config.yaml
num_hidden_layers: 10
hidden_size: 256
n_experts: 128
experts_per_token: 8
d_expert: 32
d_shared_expert: 0
hidden_act: "swiglu"
moe_layers: [2, 3, 4, 5, 6, 7, 8, 9]
router_score: "softmax"
normalize_top_k: true
routed_scale: 2.5
balance_loss: 0.0142
balance_bias: false
router_cosine_scale: 20.0
init_std_router: 0.015
lr_router: 0.00118
num_attention_heads: 2
num_key_value_heads: 1
head_dim: 128
vocab_size: 32768
norm: "rmsnorm"
norm_place: "pre"
norm_eps: 1e-05
positions: "rope"
rope_theta: 10000.0
rope_fraction: 1.0
qk_norm: false
attn_scale: 0.0884
tie_word_embeddings: false
parallel_block: false
init: "uniform"
init_std_qkv: 0.0276
init_std_o: 0.0
init_std_up: 0.0276
init_std_down: 0.0
optimizer: "soap_variant"
learning_rate: 0.00367
beta1: 0.95
beta2: 0.95
weight_decay: 0.019
lr_head: 0.00689
max_grad_norm: 2.0
warmup_steps: 200
schedule: "wsd"
decay_fraction: 0.651
decay_shape: "pow"
final_lr_fraction: 0.1
batch_tokens: 32768
max_seq_len: 1024
doc_mask: true
train_tokens: 314500000
max_steps: 9598
dataset: "wikipedia_en"
Below are experts of layer 2 (counted from 0) of a mixture-of-experts language model. Rows are named router (the router's row for the expert), gate (a neuron's input weights, with its number), up (a neuron's input weights, with its number) and show model dimensions 0-255. Each number is 500 + 25 x the weight over its row's rms, rounded and kept within 0 to 999. Numbers have three digits each.
Before each expert's rows: "comes after" lists some tokens at least twice as common just before its tokens as in all text. This comes from a sample of Wikipedia text that the model never trained on. Tokens count by the router's weight.

# expert 111
comes after: "\n", "\n\n", "- C", "6", "C", "3"
router:511489490511514514513490453514458475481494486479495507482479474508491518488495478497461531475487493524511516456532520524524500506471547528516525491514508515532512542504525466462483499503477492454423485499437485461492509480508488473528480496512495533508514511495478479482524574523474505491543465470488507552511531502480522477476487460535511523517529528504466489469518495555471489512545505524433515500517501526519465516491502506493481513487486539550527510481478528472535517504514502475493513522486500448511488466465474531491486544492494481481462527523515498467480512464514482527495508531437546488515534509485484538479481489474480462508508508504496498490469478531520482498516541437498478481449500549524492520487514496473508496487463490470480510498481493549520462497456513
gate1:496483515454486498497507550522509529497491490472503504478467542490495489503484507533490524491489462520503524514486502531466503474481484510488448508543530528480498516512478482477502562485515502481545484471457472524523501501460529524500500502536501514513458483541491466547481426479483525513530483482497488493522530536548507479511524546502475497498504464493442492512466516502480512532493477500489500553495527515497515510505477515522501455472519464495490511507492476521538514499505500496481440460480534502456516519495510519480490502518569473494491496495493508476541501534516472476514461509511510441493521493542526508520486476511523528499446515507504476497499462488533519495456489487454561486500525521541499471482537539507478546496515455468514505448464482494481507547525497
up1:511532515477541495453494515524517478498508521512492484463430551518524489501488472524482478504512434494514515526501531503496517487482472505490423495545525524470500544503512501496475500506522484508494512500454480502560480496517547538538491502507496482496489469505504498582458496516472501518501462489514550481495511480547528499454513516506483487484465490495449506496446498489490520517530487498481529503513515499516492467504509495488500505521496485473471481465492501490521506498513521503472507471463484528492513455506533484488498487512543470487530506494496493496506518531526501498460449539506502474461514519510528475536522493490524498503503532520526467499495482487497543503491517486470542431518543500500459491471491501499453526500526449493531508474461459520496565564500493
gate2:529495487478519547497558491504491516510489542472518472476515521492487507515515534520473519538482516507505486528545510507518532486535505472509528467504519455417505450498471535479499464519512491531470508510559461513527503555499510506446528513520482459508472498524526486496485515492517479491521441485516441522513500517512535485513514519496516475482511507504526476478496513487509496509526476476489508514514530454510504525508512482521484514498495444537497496502496479486520485467506521511511503484533537468515516469507498457519497506482532489541557488448476466506515501438481473504485523450556531507487481503474527527550474473493473510510457527463475486526471506514540493513462429518491496543536467521491512481508478507515492505520472486493513497493493459487507500537485501
up2:534506486426521535499523482536491471519488497500502486509478502516528518511558500481518489548473529469508489507503475506514532459491512467493508504532455468504476502490471506463496548484490515510463475458547513503513484502502532458419539490509523491532528474503539522535528505456504500516479490527515511502491504509486501516483550485512518495495497535488534479503523481475524519503552463483490487534535543522497519537490554506512503510485455474502483480511505500499505469511431511487525521499489497497500494476493511526566500530534460479497465482487472478491530513497497503461498461494524492516477466511486509497500484498515536473472452474539455510458467542512535481498485463474552500536518452475493504525476506537513514483521484498457526479489473488496480478513526459
gate3:538523443528491508539524496514497470488486524495523503513475474528469540499508492516485519532492506535486494490488481488470497544508493511511499521472507513461513516491482500458478515535490508460514476495514479564538478492538522514522495515507500514456538512507530543569484478471523524507475486482484502505490531531484543467492503470525528497521503520476489521511480483461526477552558490518461524500533484526480496500496517538479495541560513511466486492508495542500461475475537491458453470516477484528454470494506483542500482503482475526536495473530494491482511526492535502446470517470509497537480511556505471502481514473547456482496477486504518482517487466495493426526499485479525505502511467536488488495541498467504471522486490493515533483482543511497464548490486528
up3:510513559455493543486536483484498519479500541519476571472538548489483494561495496533537503517487504515510516477486481512506524474479534468516507500505505523534492502506499504522474442512569473499490477520526511435513485516471510460455500499504506514565480462464512510523440517482504506502518540525524520514521445485517494513481526530502472559484508519489511509452441458495456471508507505529508508512476494498511512485507489487527477508548466498487509506493476475519513504535459506497525490526515527493490513485493523519504506488481503487480530483490565539523436479509489509489511519531504482516502501527485511495571504474499523513505501494529512495527517499528499539441510478516510456453517527483483502500500479478530494475497486496482504505495446513505509479487472468
gate4:492483504473496471516500480490486486502518522443471518489498500513535458464482502493540481550521457493479485539452481479518494482471535497477456529502531472506529496506503519517452540506501522518533509482524492496505512513517456454485525528497480497494561501488491471484540467475544535498501468497480519520462517551517502517535502550517492493514488471454523476470542496458496507503458546491499484467496487489509530471506483478509476465532488481497516491497527500489556558499467502491577490498539529480504480500528461521501484494517496485510510492467478512535529463521522471464548516509485479500448517513517532531499473511469520487481519485484511490483533503541483558460501503554487501484513485525497505480490457552511546507457483504516512504513482494463471508495511503
up4:512459510493499499488561476490523487457514477461502472540518514504497456513482513511489480510494539523497486523464501537536482509495532479525506576498449532502501513463501464444486483493481482482499468534521466475460559499478489479486491517512504503535526508533507501485500539461513529468482455495466506536437513540543500543481473529509497480545475499490527522466458502487521496508490486446453520543508504520477491510487466495505502548491481543523473477534491499485523504536514498533541534481491517474511509475503492499489488514531474442513468482511518502486491499515497506473536517521479493459477501505456530477496521493513517473495469487493467516506512472526489520531506538504486481510474465506495502468539471432500472478523504475527479521473482500564487492501504513
gate5:496530535510554542489504480503561539495487517521509506528540533486452543500476536533487525511486480535462470539462466504522454499534530489485473533477500506489518532527473513471456490523516491542515512487496510496493514533491485502457511500509491489532508501482491482479543470475483526501488527479495546485483501521516495511506502498514476486498503511492490556501516462485534498517490481504516509519513474518494434505505514471524534521525513497512436520533513466507506512502547538444505461452510487524522531507513502487488468506486520462499498498506529464544500496518506522453494477472474515480509494569467477469469508537494496514505480466489505489522534503473530490512543491496445494422507520477469508473489491477568498509474511545499492479478496518522480522542511511
up5:507523512460472452522543512508528510535499465493468458493505516499454480494470512464489501471522516528507522475501495518511510530463476513507525502462540535497518491533522557481533533508484503499470478510521463527457481496459440514495470486495462516493528500538501511447505501447513499484498456514499472491505518516443491512480484489453489500486481452474531455506552553514493488463491546482481496500540539490519529529539473521482505526484464526513480513502524514482511485482500537494500536495508468483502507501493487533503500468476463523521511483524503538505508451496477514498478483492544441508475518499509476576504499503459507459461513510478506507506503499481542464534517506542543503517478481507554491495513492500479503464534495535488489439506489498497495507526499491
gate6:483492481465527489500490545509514524512491504512495533542507501511534515525471509503496509482517524463492466494548488476520533516493500529540514481485473469516506468448484528460561502503465499491466535466513520501485514500509469520451489543523538466487516481507519508480525491523537510507491511509532485503470491511492532526487461515528491476454499484500456505527509489466488496519542518506542427477510483481473514554478534510527506450478512509487494518511496477521511479437502527494508482463422499498476523516474477481508536473485526482510508506458528498518507545500509494538521509479507557489527475521532511504485515521496474503459499467499496546497561495473473521502483436499530512478499523493510477518447508474481481455489513533513473489470491474516486542483495549
up6:473505468461515487510472520483474502489516440502514516510532512479523521517488492496512446483490437466520479509474491510515497505528489534508535486513478564496500506499500514454507481523482498494549484469505511462494499527499512552521512533514463513511497476529534504492520520498497473473514529485535546482497471530545493481498513508469525470480476494477514524493464488507532498518550496489543418475478473491498537528491531519514531486502508520471487491481506475487509499506472527480529525559506523513521572466510510515448508506477554518492483566498484498496501452503531509473523516485563470503502503528481522531511488460493523528479520537524486502515502487520492478510481484517525471499467482489479458486454454520535473459527533504498519478493508460523509532491508464
gate7:520501500500575466520521505523472510533514489509494498508464485476492546469487533485484526493518519470514505512456550488500486506556442510505534474509528520457513488501499530535505531517486545512501554491547497490445514508500519486498501566476501523510512492482512496490488473512493517475521431454505510529504489504492492491543562471472485459465484489502549497491499504473542522498502493536557511467531503508506496513493521525483509507497513499495511529478487476561520519471466566500505511466540518532499454478496479501485476489530503480531496498445511518465472501523495527479534500517498513494480453499511468529493506462544469517478483506534507492525542506506515479522541487527509486471506492494467488463482480518479539502499523478514500513470547484515474512489450518
up7:458504462513476512527509501505504528530498504491508545491550510504495516537505538479511479481514469442505508502513489570488517505533525496525489527515485526526476488489472524534537505528509521469514476463479456521535511521497514520445526498466473539484481483450486494485516503499481531493472518494541507525507467522501524531488484564518511526467517532481539532513493535506516466523488511479498463511447510499511514479502514439462498519528499483560462477483522488497496547505451524510496544481505502467501482499479560495483511496488504435493484515535550499578536463486495529504494505521535530522527509474556503520493494488505512531523533486527501509500522506494510521496493464507491493510513515477471473471500501543502501519508470554537519509490462528505507470500502482
gate8:508464485494511491496498515508472517517547507489508527460500501456446526423516477529499549528528495533501556499473519508487531468484533485515464491554462523488507471471524474496525475511490519501528447542505506533446486505516487494515502530501529498485469497478485523482545504493519463495534511502504491505505532539467508487510533514470499520495508498508496489496502507534496467465515484467530522564500510509507499484493524521464504468469514494462520521542487522571503506451513506449493487517485526483480456445523511509581504522481474539520487489497502515494483446504502472501501501495450490501461510545508474470506505553516547519486486515480496498465514467510509512455476496495488488477495549469519470483512495506478498491520526486506532547492522490490484457492493511
up8:486523495489492571507492464513555469466505484487489501500491524540507484509510469486507515507525454484505488484527461508513482491515508539486518478490546539461522509541442481511512461499480492485541513489480546510516479465469475510493532529512442497495475497570478478485496490455482506516506463451501497484502495498520515505464450503496509480520544532492494517531479528488475503566521476490502430464527472482468489555530491472531482504507508475507481469465485475485538473548487509496528499486498502483500515505487485530417512516504529476531526514491514491507521485492502475501511540526502500489486497471511527484503504488449468493511557503494494477496516529451506449512495510507493514508477521516483492503493510507503444515508471508462454495480557469522494495511522535
gate9:467505474464477539494534494481538517532533503489477521472505510534507499542509478470532479496488525523540528534504546573480484506501502466479460505502507484482486488481522465542531485540518470519488512480543511549503535476462505487537515488515466480497459483543499509514497545483469480514533514480482529518488504555531498459518545499498500489519496472487510494523510536500496519493451504500489554503443531497522514511480437501545498488497483478493499530543544502523510493526521502505487466497543521515502483503451530529511464472508506533490508533492536470530466488526496480513496485487496516481496472493514519451510540505544510478485511502487462490487478476523507536480460476517474490516514504472503478520479523504483499506471438525484509523538505503482462422505497531
up9:505513510478514481486503459518531500479516529538489489472507489524448507524481523471511518476522560526517493522473478519468499529471503520495482491545548491530460500498521497484535519516486482542477530493531536539505496519528507501476503547500514530474523490511507474496537503506509499502460521483544566558496498507527506465462497470507488553501539485522480450463492531500458495521500538453493494516515547518549471511467487501541487483524458512527487500504500518498431510544481474473498519501498459501497509485478511468503515519486481542476521469476489479535517542511521506516510478522476478461530535500499532491522495527502497465452525470558466497528499515461497502509476500498527477507518514504540505474498537462511499461503466519472477517538537521499497512522493550
gate10:503471544498496496497496466457537484514452495531526543503467459485522479485512488488529560485498519564496491507473476495482526520517525481478527457527506452482501487489518509480549500461455471541463536471465552536485503459479516517497466492530497510485533487483484483496505528508520501473487529479534491510550478487476536548527508492504496485500502500435511536483479514508512539490486461492526494484529524474547476483471494470475520598497492518519451511516477497472499501471494492479524505502507454519523484485524508496504535496474515491520489479472494477525532537488483508546488521484486496504530521496502498474470486547508495489487489454532457521476524481478518477503467455511522447522482514464483472503512518484490443478472495487491511495487525513515491525503478499
up10:538513487521528504497485499543501530464497472515508498498541526492490516513500535492462462551471528500489524500529487493489498483473454473486496501516522518496525500521511513514459491506525513510469470511522450468457547498490508502515540496487490483513477519532482523501487489501460513516470496538501533518456545460500472494449482500501480506498544514498499509542515518434460545520520544514507455539488457494460514541557501546510509484509501481496565511511481475513449501551510530491497498487510479524493493473502511511507510489466473455472482518493522466514469506481518507486496480528536468498493438499475474474513452477499460521515522513525521472482502519465525485502519540455452508531521469496534530456451548522493488518511470525507523499508501528514490479494470495
gate11:495492485464492495498524519508520501493479519505487499480486523500539485528519513529516520482467508482504507505496574507496478479458484499513509488509461448480517534514517489518484536503513522525472501488537522482479526501501513564524507493473496527491507498481535484527496507481523500501514492480451489522499476488458511508462580498530556460483469481513498517536498476506473503507469537484456471487532486501485488503481495502485521489495449523503449529527446507478510482507494527489471522485549511469519481496535520515505474557535476516510565474464506480504547506497546485527480485500502499502507513476501533459457499552480485477493513491497477533471513486461563476477486458503483467496465462444510488450479499556479475531529491462480491529488537517521525485487517503
up11:497463509535492428541505517505488528504456525448538500508459466486510480507475480467507515522450482485536508579459536511510462520502531466494503496460534513462494533523490504507515495523487490497507463522442477508534499481493515508465484538529430474472545522499491496461488477541513479475530458484519470545519479522455485499490489483524448494512478502502478473503515481526523483531477464490496552501485482469483531485515477485503522521497492528500525534509493487494527472557498479472469451495540535532487519489467479514486497508532472508502485556531498506470516532521495492476497499485494516502486507493501515546456502488519501465481498512476511503522506518567510508465497497501481511512483505524503498499479493499518460471500538478505524500515470507527469493453524529
gate12:481522564511505438501467528502541524536528490509518506476487517520472492507551475488483445506468504502472501537468480496512478526462477510504494455484466479503503482499476492523514469524463478533490512518509492537510496418466509518515476485489500532494534506514522481451501471506481536485480523496483451501467513504487513507487541491491465471456521501492487461516480509531486473516485480552544488483508544451533533533518528537484531518497523486471510501505513482492504503514492590460497511473493475486469460475524508480525489474479493499529483523517505506529486512505527501516506499486504513521483508482488510500487510452480514520506503508488491526482516495481544428502451465499476552472527488483503460498547556558493474485481506538519496506517489485523496490516515484
up12:489478490512523502513509496519502503529501456491474491549544514524556493517505509500461553536526517476497497514462473474483490456530485461461575503510481467533513526509515480559510492499529530489512473544541499484446472523500496509490540513490498478497470476476518523516458514495542443507513495455520483504458453506514473508478513492489481472495524482476489504514529525489513489505440476491486538535455546505513502470498502485509527490505499468521488505516520476505513473490504495497477508464514529502484555453471495476467481503536484548538538523511521538481515464493474515476524486490503453527516481487483498492530486499536486550481525492503504518513460548495477531512517472504517529520521535531499518517493505459478505509555470492516519546493458496519517460495490524
gate13:515530513454506558503509527458558453470496446523487483574470503512525530515483471506497512509469543486503500493490518474519507480509518509448491517517519504490510513486484529500498531502483476498505471505500515534529510455507521480506516507510470464503495476486513482493484507495490515475510418505471506513491500500466526517482495531506477523514486483516532536538467541507480555510539457501468462485514478540513525453511506514502509523440511476489451468514518494505514488475508509474532441507479502484514489503483530486499501519496459469466466460507500479514517487533534512510532503494466451493442489506517552468482521498488491460440454521499460490432525492474513506502492493506518494473467478470508513503525485527524481520532508469505473493499483468532505520539511500
up13:478533520497476491519480566510496455468495488438474546547503467521501536524502481496519511537466486522494513480513546487506506526461467503476505520510493474467530482454492494477493481541483514504464483544505503486551517486472534516527543496477503454491528491488511501495499485491432514452525488533481515532514516503503525506519494479520523462500497502514486467467488542516494489475489459470441491543499460547538480533455533549514473485494484517503470494502493526500514500470485483492477506485489466556540471501479501518466534497510523518479486485474502487478522475518520472502498443514499503483515491544499553512478466520496523503498514490474503484483453513458488460532499548511489486488519448498503513549538534482537496520493507524521489530498477468513501520497512471
gate14:540531517507520494495514454565515517503491484503510513489485528478470528474511555495484479516510491528494484508439500490493476463514491510568494496506492505502479454519452512473511529465528488505534480482522516496496504540492482513506514516510519507538480510529479525491506465479477503467494472475511505541533455528542549492520491499517496468468513473487476527483485533529505487488484489495505458473509490505476536483481533527503474506554476488524441504470519553490537525504500539524484511488487517507523495487499538485496484424474537476518534514503531461532518494507495491481504478499544470483518527534454522483528476514530508483477502498512521458525498471513503490520494444559514484508499496509502460544548548520512490489532466524512486484505572465493489486465482515
up14:511495503518522503545485481519480499484504499481516503482538491472536518465494539542464522466458493491485487500481508509530493534534455510493503494527525497492522429497505474530519521515504527511505488493496516524456492469510522553525491488493521493457538479508444487498483528515518473495498483514478445501468563509491448468521510526481501521513510557516497514551507494524514485516502516500534519517503484538512477514517468490432485473487528509468520496548508502500528478529491459477529562530478504507479525482511475512476535495488459522512484513499503514496498523446517548488475479488476499472503518514504490486496510475482493519521521509524496484505518496485544490479435556495472501510468549540489490485503468498523587527502552478500530488495496496502467486448520471
gate15:505489559537493512495498531446494499518481496498518516496532496489482525488540522514505495526474533485463495516500470459530517470463427512485529513499537449500485483482497472479518494530531519514448510510532492487479538482508526501480458502477532501501503487514531504513481486516517471522483510464474529461466484491521470531532541501529513437508531535538517483508512507468531490533477549472522487455525505473509545459479539512527514498521529484480505501500497471481442508543502493493460522517486508516529459499486554450496475513461514495527484423470503520494513450483512504530494479529491450507497498469489499492525484462537537552520507515505521504524502510480496510515521475476516500492503470516492521515523514479520520495486522536536505461465517503512470510540497466
up15:517492491486499499455464509478516518517505493502467508527530502502554509509502518493472536449558477522501502499483506519453505542543547478492534505508541485455493500447504529480479521503513507533510473461500513508517498495487503496537464506479515513468574543510491475489469509490472498551539484507483537521498535483498505540481502481470525482471504511487513501514472489455496488471554488455503480501457516495485498511492468498489474501509508471527527473499474504487515476488526550479491534474490459510462487487533469528463527517520521483510465502450492489520545482480502467535515509492499469522477488475523498520493473537504457535436514473516510516536523495451453482469466507480528466496483539530484475480476461506500513509493453484468503472487523461507488524449486517
gate16:483561507490515519457488538502515505481432511460494507500503458541506495535521544522461521508479495509498480525503479489542516446508464519506457477509467495511539521513478470483488494467475485565504508547514525468542457499521529497518487486502470466538511469472465535478533464510503553480534500537529487497469499496494463542470519484506457526526516468497474541526518524489515493481525472512537494514485508520490483498507533506456515479516505508490463491512511466526436522502516495515497503527469486491472502517497500535488505507511440484475484495503535472481473485497503475476494504500498477469487471534478501483546478443517515513501514498531517499478536490463538455522491512538527451474494526433467489533546495493522514497480466491518508498513479501510488502526503513
up16:549476517494494478461483470517525445470565479498480509524435531506533494500557478502536460546522513520502488537492509462483476471463507478500550470488510489522490495481478484506526503529524499523516483478514520538488495477493528528500526486540522536489463485518524457508441510466519453503491484477514506483499521522502484473434447467487497511496519535531459541497510480499461506494478521474462524476521486487554545523512497489494482493510445488478497502501514511521529456506471485532501518490495456477500460507521509521521494540514505517540485481460523470504540505496532507475495493488530470505502474458506434449457464488496477466532466490523488491503480514469522498487535468486507512497475500535484508504491503494494534467533521477502486492496475511499502506525498514
gate17:518491455498509486469503481474466494512518505519520462498508540509540463508473511531534480521483497519494492468491519494530539459466491571474478495548491502545494483510470452493481474471512507500517482513540540461451505563494481515464496544508549490495541507514531519469526531534512487469516497474544486492484444522523523495523495524495551463500477498465523504474480528450510498499467514491543508507470502485491479480490471503533504493489499451516486488483487489468523559490474520513484494481479513476509469502444503472450502497514453507534504472523454503507496529496531517498558478480486490484514501492481512469514473488490495530475489529445474563479470535510476508501504513515521531497508496515514480467493506481516482472499519560476489492553491516527495484502497481
up17:467532504470500488466456531534492483541500455512485502495487513484537505562484464500514494446486499509491510515530459482496481487531480489522526476486533487471521464496513518493476489524508484472527513490473502512513503458453523518486487495486469495497502460511494478523509474494532442480498513524502542495477526506524483549471518489521482517502550483494573508510473526454456491496560507491462544536491454464497519547504525465514519535434502491526525474488497466520457497526518520480505469486509495540512510456530518524482522525477494509466516498480538519510528515559462460513498516497503471513480536489484518476494484538489488516531507467555516479538520505493505483493499495504482519478471505498472483512524472504481515541508553506502477513486458509547545487518500482
gate18:462517480473508481489495504428485518475529475493505509559475514496555542474473453490459544493529498566480472471479516518529525466466483457519508476499504468473555527518492495471543487539462519459520480477489507525523479487476484491530516512502490505537469472474527512474533497469512488502492434494527525496515498486531499521489537517478488485484447505478503498516467478501515509493508463462519492531491489492491470538468456489497470486489523480509490498522486503459544496489521474506527544468524509484518506486497520511505488519516489534536499497508496516540487492485467538555474516470478523506483530529488545495499514516496544514483486523535461469503514483538465487509508494489463541497498514509477501527462474532468477526526496506501541487455465477514441488485509481
up18:522463513493500507511486508486472524504530516475507502486485491480482496497482484470504498503500512448495512512527503492518504507534564532493450508495447481499556483501455532507537484506477500505548470499501493503499486509489527549510531529495511536509489547494507466491477502507515547534509481513488497509526532514552501470553494566531474485504527507515456518493504450472585512500484491508538492470551554452496505521495509480464483492521566468494514483504501507542500539504501548519531487505497531483485531480515476498520491486539510494482516490500469478464514508467522522524480505498523508469436453522515540483497493482556497478464517519463522452503538500514507542463496505493487507444509516521502547492505501516504494508489460477519497545468479499501500508484515491
gate19:497518484492453500480495498486488505526456504510490473486480488477484509506497510558465485505531495480502504495513500471498529505502509511533461548518498489469503488485458501483543504477492491497529479496504515499487486520494489495527520472501527545471519497476546525513519507512523496518563454458544437504473534516538526475524468487460515443494507512515472482541471501487489573528525504475507489468493483494493502496540486528504517506469510503478481455483480464515544515474499488521514486477462493462500511456523524476475482504513512510528528549490548504533534470509469482521508498483461507551477509496533504492501550454523497484500500508487449486506525472509496531502517485532537598486532526498493432525511523548524514468494518484502531509507488478502479521484460500
up19:521503489544511524505511507512537493477552544487528531488526536499499501472466479489515496501419513488501521492489454517499473505499525504515527506470538471537478478502520462511495483541532486448505502459527502495516484483516568488480421499568511475489461478531473479482523481505513476495465526511503461510495525505490491514480478512511480515511492479501496508499515483504504485467473480533512545483471490512546531496520521489489522492541497508510503508563520535542480505519512480496519480530528472521542473523504466529474480503478516515490511464551472434480471509514539473474470493528516535526509521476476452503514512471497482530510466513478540522506503486483493477516513489490504453508498477520510532469529516485500523504489509500500488480442516420474497466486503506
gate20:494469486521502462506522495472481468543442529500487493509510490488523539508551511506527491530481522506503510529512518462521507518527457522491465465503527473512541536519485486526492462480515512519522476466496501494488491525524540514514525528504478489502516460474484502500506491480531461447560459510478479490497542518474524504506527535492524519478521561531496497536429479494517489466497486481496477473501519482519506510509496505486504528496520482509468486492519471530481537457501548483455454489535478509520474550488459441515469483490490506479489494523535518520507487484553505507499516476449541475523499470526501506482496483447495525547493445533500499489532486435509523495502520565472507499503506522502481525545496492471510526546494491506499501459517505506485483469522502
up20:487494524541528489501549498479497422492453508511465508479511520467516497535525463441535481518473500508544552525505520503486496516470509528486489488485489534482525543488541530474490465519470513506510504499522503522524514501484493521484486550499492556527482472444519481475487509528483476492494480500506537508553517477523496502492492473500499533478499553529508527487502475531495517494502493521539480497509515488497496508485507467508470558496489536521519473480513494534467528503507549522481467500514494498546431527457506481499528522489520526459488519495525487481450488490484473496521522515472534474464502462473507498497435487506514491494504510479482487527448506473491504517536506530465478487484452533480518456467478517493471506530536489475519502474494526561529473514484519
gate21:512454471461559473494502535519555490547500519487458481465493507436511560499530499506497495445498519495504516476467518473476496503525511566548509504502510469501469529540515506538541512508500502535526555477486485477484513499516514478503526516455491515509507484480481504472455513495502496506528508524510487471492491492484487523507475470536489491496513500514494516476492538550520516513536487492463491542519471491526510432458534488478532485509510503496491558518527503544527513496507491539500532462472505486501470525483511474495499512494465474507451514520447527516521497485498507558494508478490455538450556524510476497478513527484518445487482494484517532490547513474509508484514499517492528495490506505467485515466490518490493525520493489474494524505483522452529474526460493
up21:526467508447551481478514542515551484513498494489487526490488467464498530495504524499467487429496496482512553526467524467503512504538504529527530480508534514488502522530521511538501498515507492513525581477518481510482521497521470475509509519493488515529495479507527476486477494487481535500523496504490513494487500515492478531497497456544524542507498482520519455523533525495514508499494501492492475462505486527495486502494562497498520491480522492474511517506520533515509540535511466484518492484492496506466470526492507489477500488535493466533451524518473545542480467475501516550496490507487440517446542510528504534512509572508492456490457495428504545481524525517512476486490480543490523482457498475468466495479468544455474501511479479491473512500484503517488457496472501
gate22:497510484458510478500490505487482484539464482490506529458511531507515487502462517489490510509485514459505533469501464488486477452485534533476426505522504507475503503513495464470495461453504499549431500493512497460480509537524502516503484553467543506468524510469539474413490518473503482504511506479500486503510520532478484497545446523469465506509489521510508504483480498533481499466566538469532485516492501471504489484543499483486482483488498522456492545520541509518531537528513533484485490485469501499527497487494526493527494531498512527520497488521490514537473479505499502562511469467500514470517529467521473517500494514495535511474510491468489508460517474481480496541530521472524542473491499498504484497463491497459507506480494479510459509474507544505441489439503525
up22:482502542482518462511489484540539518469519472481503498506491514491445489509490470478510511502504502521513546527476512537491482508513473465507529484516497508505456522501517496506531534495489503519474499469482474477543472505499487509489527518475484500490517482522457568482479493536537498522440507511445508503493457532500521498528528498564499492475476533501537490517523480522513440499524500530518447504526486530481508501489497478525522505543507480565471503455459489512498509460475460538491521513506498474472489552520493527513511511504477481470526525499468474519520504490511515509481567585479505494527493505513520476487477515498476480518527483513516535528523524505488463475523534510505519489486456502505517489493408521530501476525513538520508513538540502492513487521508479
gate23:535497472488465491511483510557532488491516482504516499489501546511543517499505507506497539488485512519482525484497465504516469521521485534460455493477524516498497488503454497493528483538504486508493554508533520505502504453502526487509518558503503468507506519503524481464461481485504506516504499478488472514486532477518491513501502483482450539502486528523449482536498503534487545486493476518483492493450517447473501501509452499466495480561516513507536514494521461513554453498483472512506526498494466559523463496529500529500523501461468433472491524543463499473477502518516473466487514498499457471535482446501486538452501461476484502512480472498529484502482469462552526502523471528497524513508485489487479525434499507519472533476474499533468498526516490506500493527477458
up23:539486460468493525525497528528490524503526483510520496508525513500519500468506482536463514503479507498476530442503529514473466527515514517464458531517487546516517536506456512533489492448505496469489518489451470497460474483489506489540533521512518514488479522507509496469493497493470514468527481497461482523448537497550467526501455502484483507478502514513512481520480517544524514486474483523493501518479515488498500513526465472470462504507518474539536505490521468553529469486490482487496548498554502532485492514534504525493534502501486464470486525536431523471517516549528449483502502484473497498499518489513473553447531475464515489496486486498510500517454490489519568477490493523466533508507483497459527524435469516515510544499491508501470488505483467496536480516500472
gate24:490466491539504495502516544503502502554489525492502486501483507473463505532491507502544507543512491446467463509499504519547543519476491496514494489502523484541512502515502480502499505490468514506501513482486522505530542514512480469493497457502490510526435478448523484486501487480508504506447521498522512466493533498459453516522549469493546511516501484465506523530528476496531496486514499477539503528449541495509465503448469506499544538493511521469504521454464461509517605469497498493495506505521482450488514536521522484511454480532500484542451495485481505507505477491560523463515487521477569515473502459483519466516511519495507491480466503517523504480508508513469506480530522518501492509539483470478506471531499495486469514498513491488534455530485503482490456506513503
up24:515506537514506489478520424498473545489482528485542437482487470498484502505493498529549491477481517501504552465530511483459510497493496520511530513521469512524493469499505476495526510515484488487478516553513487485500528524463480476525489488485509499517484493512494531514492455535491479516471474508559533527488484447504530495484472503466480549540471482470529463483452486520489491493527539472477519494500502473466494476514494472488471485463478507468495509470486511508460485557485464509491489512514445479505486491439498478487487480507499517477535568485494549466531528537501466523501464532512493499517545489521489517485494516532516483517500521446478504517492465511521485503507482486492518519483540516513552467505555480512519459540492519494470458514492531495483493510496553
gate25:506496496471461514477506528472507478497500484449512491501496516501493489494509539485568503480515486535506530516496492504506518508472506485498516543525481476455505498499465522539471470476536509496531502489520487494498509530444487461492501515491532547487523519523535483534478456444485483508525493517481516491515491476519518491527493528525482500535498502491472481469463525483488522479422481521510450523498506506462494528482444511517525465521487499513469486522497538496488489464489549483502518466532487468516484486505516476476452538546522477523474474497489485527505504558472464506498522516506522469458468476510550517470505533496528506514489498477510464468483506521490473542481493541511511485530500509489471503517454494527517476426484494485501447485490513498472526500590507
up25:487482446479444504516500505480511470509506531499527505534516489503507490489492490478439511541481524504472455456510511536472468476538526507488501447483519493502449549530523492460483559501468487517449501463487497489525476489480500537499513504529453469501473491496529516473499557520536511523504502505495509511469497504543494528462486492484505484482538475530496496526501536514477492501547509482466517526512495512490541513506507476500521461519501528455530455503453479466511479556497480494483505529469519501503495500513480535521530455494492524481484460529507516483490463462527513520496495535501511530534513474547491530455493517551528488488518505512511485483498480443482540520468514491477510509442470499516465493508519544520499517507494506475497498456480518458560507490490500
gate26:494484549557486488479541513515525503500492505516508482500532501499517500487543454507477501502474483486507488496508498506500495488516473498533517465477527478512522531464466487483494458421447495474540490491515502518481507470539528527499480455519496505504511557504499506489513465476523483477518503516471485512460510496495484546518487531504484518469556523493489524509494502505504532480500516498491524600453476438524525483482517510493500496504505435473524461528511519488494491477503489488538527501519501517457505509475474485488505474502472494506538453522509494492478448475504537538474498520542510522455535501507467483510510511499472493488531518457521484504508496451457519500488494442493470535525534524530516499558451525512521505486526469491510482530503503491460461481507486
up26:497487485501551503526552489527495503510503493555505472540524525480520522487520508514448519495517517495478434498519485546552475520465443497519511481485515507474510507495489523479513485487461501547536479470500489460509508514513502522477524499458506504477496551484517545492483512524488488491535523515468479532510518481476473540478498492490499482490520517498486509527510500537468489520475520534511519541504477440482499471493518507504442500504486484485506502526526423470568460506522466523486555506476590514512479525518492491520474468536458491510473484521493498482519510479522492528494479481504497528493494518514498528516517499502484504506530510487516501526507504473532509518470523501490486532496500540520550534518464498501485549534523492510512516528496538469467430521477503